Weights of a small mixture-of-experts language model, trained from scratch on English Wikipedia.
Experts: 48 experts in each of 11 layers, 96 SwiGLU neurons an expert, 2 picks a token, a softmax router, a shared expert of 128 neurons.
Training: a variant of Adam for the experts, 527M tokens, 4243 steps.
Below are experts of layer 3 (counted from 0) of a mixture-of-experts language model. Rows are named router (the router's row for the expert), down (a neuron's output weights, with its number) and show model dimensions 0-255. Each number is 500 + 40 x the weight over its row's rms, rounded and kept within 0 to 999. Numbers have three digits each.
After each expert's rows: a language model's description of what the expert responds to. This comes from a sample of Wikipedia text that the model never trained on.

# expert 42
router:444508589442558452426507484509450573472485511535483532522502488549467574531461569458491555508498478507458438477507503517508486473505522514477508523459513562470473462519526485519500503425505492548499475446468448482541495528453576555492460537510466542453520494464453518505469502548468419569487540538482484478512549474498557502493512518503424439527524564519477514475535444539481447528529521491524489445518489546565514539584463514585450472544448477512493620476489538431477533484489482560473439448495496462470497501570474516554441486426447539490516553538500430512463425536527514457498562480509449472511506534514517579440502475498497481534534415447519496520509553479500467538457494466555555533448539528465487496471516404419486414563534504452533476579546577541493458543512408
down0:521564546517559468478524544456425465489464524539514525508481530458421541538464533487538512561540477468473476527515446488530497489540526476491519533514478424458450438497533444469457396461497526529516520510429559526536483529529476468444540499520524520477548554481450473473490426519493415503529472553493507501438467526524510585532531469448513516522542512490536549540535520460489476611547516517489501586540544471551571533506461506410521613537420491531565498471463526530575497496537470456497472501530505469437524579488519542512457490479437485495569510555504526431495515461487542494526459466513541446563509471522521521461467528488532487452478506486468545523490433405495517458479571499541538500441489476517496503481417451514428563448552483493466583454496470532518553578422522
It responds to: Digits of years and day numbers in dates, especially birth and death years like (13 June 1833 – ...) or 1998.

# expert 38
router:488555530412532493489498450492458559462487497550516496494549465454456509494488510415521546502501496545499437491465487528533428449531522542509538504469557518483509469499487446561486499479530469543564485505472425461531461478490520536458508525519472527556545560491511486498491523509501491508543455586513476458511558519441531494510506559462468478576560527485484546553459462485458503545528470567527515386539516493552559542491463463587525517518455464492556513521481552501478500431508493511417459506537507475430529490521485575594498486449438492522507496496425446513409491556533490462503520468477441519512459473476552513435496504487454462538502421493530513565530508418447529411487488485544573482460494515420467477448483418525512453543520518433592397530534587539484501522483428
down0:469486489460535419449488454471502576490506487464507462480488569479438516466557458515484507430537453475461515486549514504452492468534454443450443417507552502472585525463481533572507527513504505550536436443529449496448537516545461558518440525510512495459525524526530527539506493524508441455524448459559456582473516494473496478494571422502488511539488535590440506514500461480431477417512515493470503553495533527449494497493498411448547501505526528512518602498507490518574502531521508502408533456468499530500527519517470518535480572459527496436504498462468516496503524531582457476467423466492482462474547502480549524593528511498487532501499521575564478495555421511494474525496500560530498471551458446497506546527502468552565466499539507519580515486624583472397469494456429
It responds to: Inner word pieces completing a longer word, such as able-b-od-ied, F-isc-al, investig-ator, plus colons in taxonomy infoboxes.

# expert 9
router:531535622478505493435503468481404578435490511542490528523505473554493505497549530444517502452510455525454380502479460521546502498457503522534483533418512556440494509520531552531559550460428489541512476484444443512556426493454538488498520539506453535492512570494484501499513508499495502508488516519451435473504564514481516530464538563443457453538542526473443539514505415504493508503548493538546526439535448525543509561532487492534471474485452521494494621484525636482555467447487442542484467503485478492411494525541523538558447518499417509523529531518519453459436456494532523432499518443435475468483478551465535499428506494541500460517510420463508470513499503431471464502461475505553488482495481561494492525422507439440489425539566532479538462520510588527490495529501457
down0:487503462492526456519550535477525535530535517517459551537534490541492548490546545446488461486455517480526455553518495488571450438405453429450591497576463490425533551510488496423467521463446555527508491509522509542480441523503550474449491477441497503543467487513485470490508613487505532550494438437442549544508541497460487485532471472436580479519552480457498498478530532514421522550480515488531445498605478532498444480548447505541518486510526449457526483555461509529499551489545573497507542469534461529579525494447538461426496499526486500530399449498480552449515497521488539485479506500518475549379447532556478458452434463569547561503553551568551521452540483488483443493532455488399517522470476505495541489467501496553554533560502502479476491525522425528547484560491484
It responds to: Digits inside long numbers, especially decimal coordinates, populations and money figures, such as 42.376258°N, 45,029,443, 2.179 million.

# expert 33
router:484498549496499440377476490482442547525504493526524586487566429566502489467465504441495487524508434539485423510491493516525498497457565519518492557420505527461476475537484561554537495404491512567522482495472431463577453528494556542519479548541463550534472521463527486487489513557394459575533524543526462497501524493474542458501533509479442477485518571528448514534485448509460419497495477501550464415495448503504523519503466485554487476530471464533532590475468521503446473490543474538504487544482451480472514516565463508522450524471481563466495531529468459488454406546519450446552593470475448411449523477468511541441500514472474488511546435517534512523500526450489522501471462514529491492488520490495481458442515459485499387553543502436573422523537580542487468545542441
down0:479553432459532426494534444535523548466508564509488557561483508487406470515422524473467453513497452524473509486461531498468514467482507420523494527506414470493521510522510529435588437472467549512475511469517526553441511520503482510505484485492539439544478449481451557519545546506452502560507503393446473487487422448411557464482493543499498484494452518508455499495494468562582501509460493515519554537505489417510475444476528483419427469501414534544498457490483488442486499439453466483493503507497544460508505453489553526504513417551546517492509432495523522486452539523534477491494444483582537422494475465529546535448474496591522472454535472483478470457480589534509514577517489494498535522447411486518457586548528494431544514484572462475519553496498440469511513565404503
It responds to: First digits of numbers in sports, election and chart tables, plus headers like Votes, Pld, Pts, Score.

# expert 31
router:538562580433516558509464552459458513435494571489481531502549507582519535484498532429444545449524509474501462482473498513548537474525566519561486569445535551451511443584510462581543483489497500536558518471459449541521478551466565561506439468529505540464466553489507526479477540541451449575469523531497465497494533499514503484527539499479447473498525508475499544573444509532479467520561477547561518490510526450566518479533469481580486485547487471522505607473441529506488491525484424514424439471507481492485512479482521568521437524455436468470508557473497454433457405506551436458534546458465444501496490532484503510467441492559452501466558439482517479535492476462398557515507508408506536454468528544475500489456505437468545455531529555486496430535527564539438521524518458
down0:485486445482543474513521536559536478517573526442438515442481526516511409535500408562504470526557509494520498469544479538424485488514451484520534534522475506535480535401483503499502516545452582483487549500554485505489579432532468526517524435463518547455444475542416550553486540516439465502483427494488518565580504482480516457492453483600546494483468488506512515490540523542477438459465545527523525464539535507436567474484544507525488544475491529516392523509554480524570503497427512497548600550493503464518546575466438482551527478460521479518555443607581509578515513512477510520548510467487537512461478486469552492486490577522547441494461530539486433453531568516517505489462512467442515513449538490472504564580564488459527475495427552504505521517483490578495527478491487
It responds to: Final pieces of Latin species names and other learned words, such as -ensis, -ius, -ga, -ology, -osis; also "Kingdom" in classification boxes.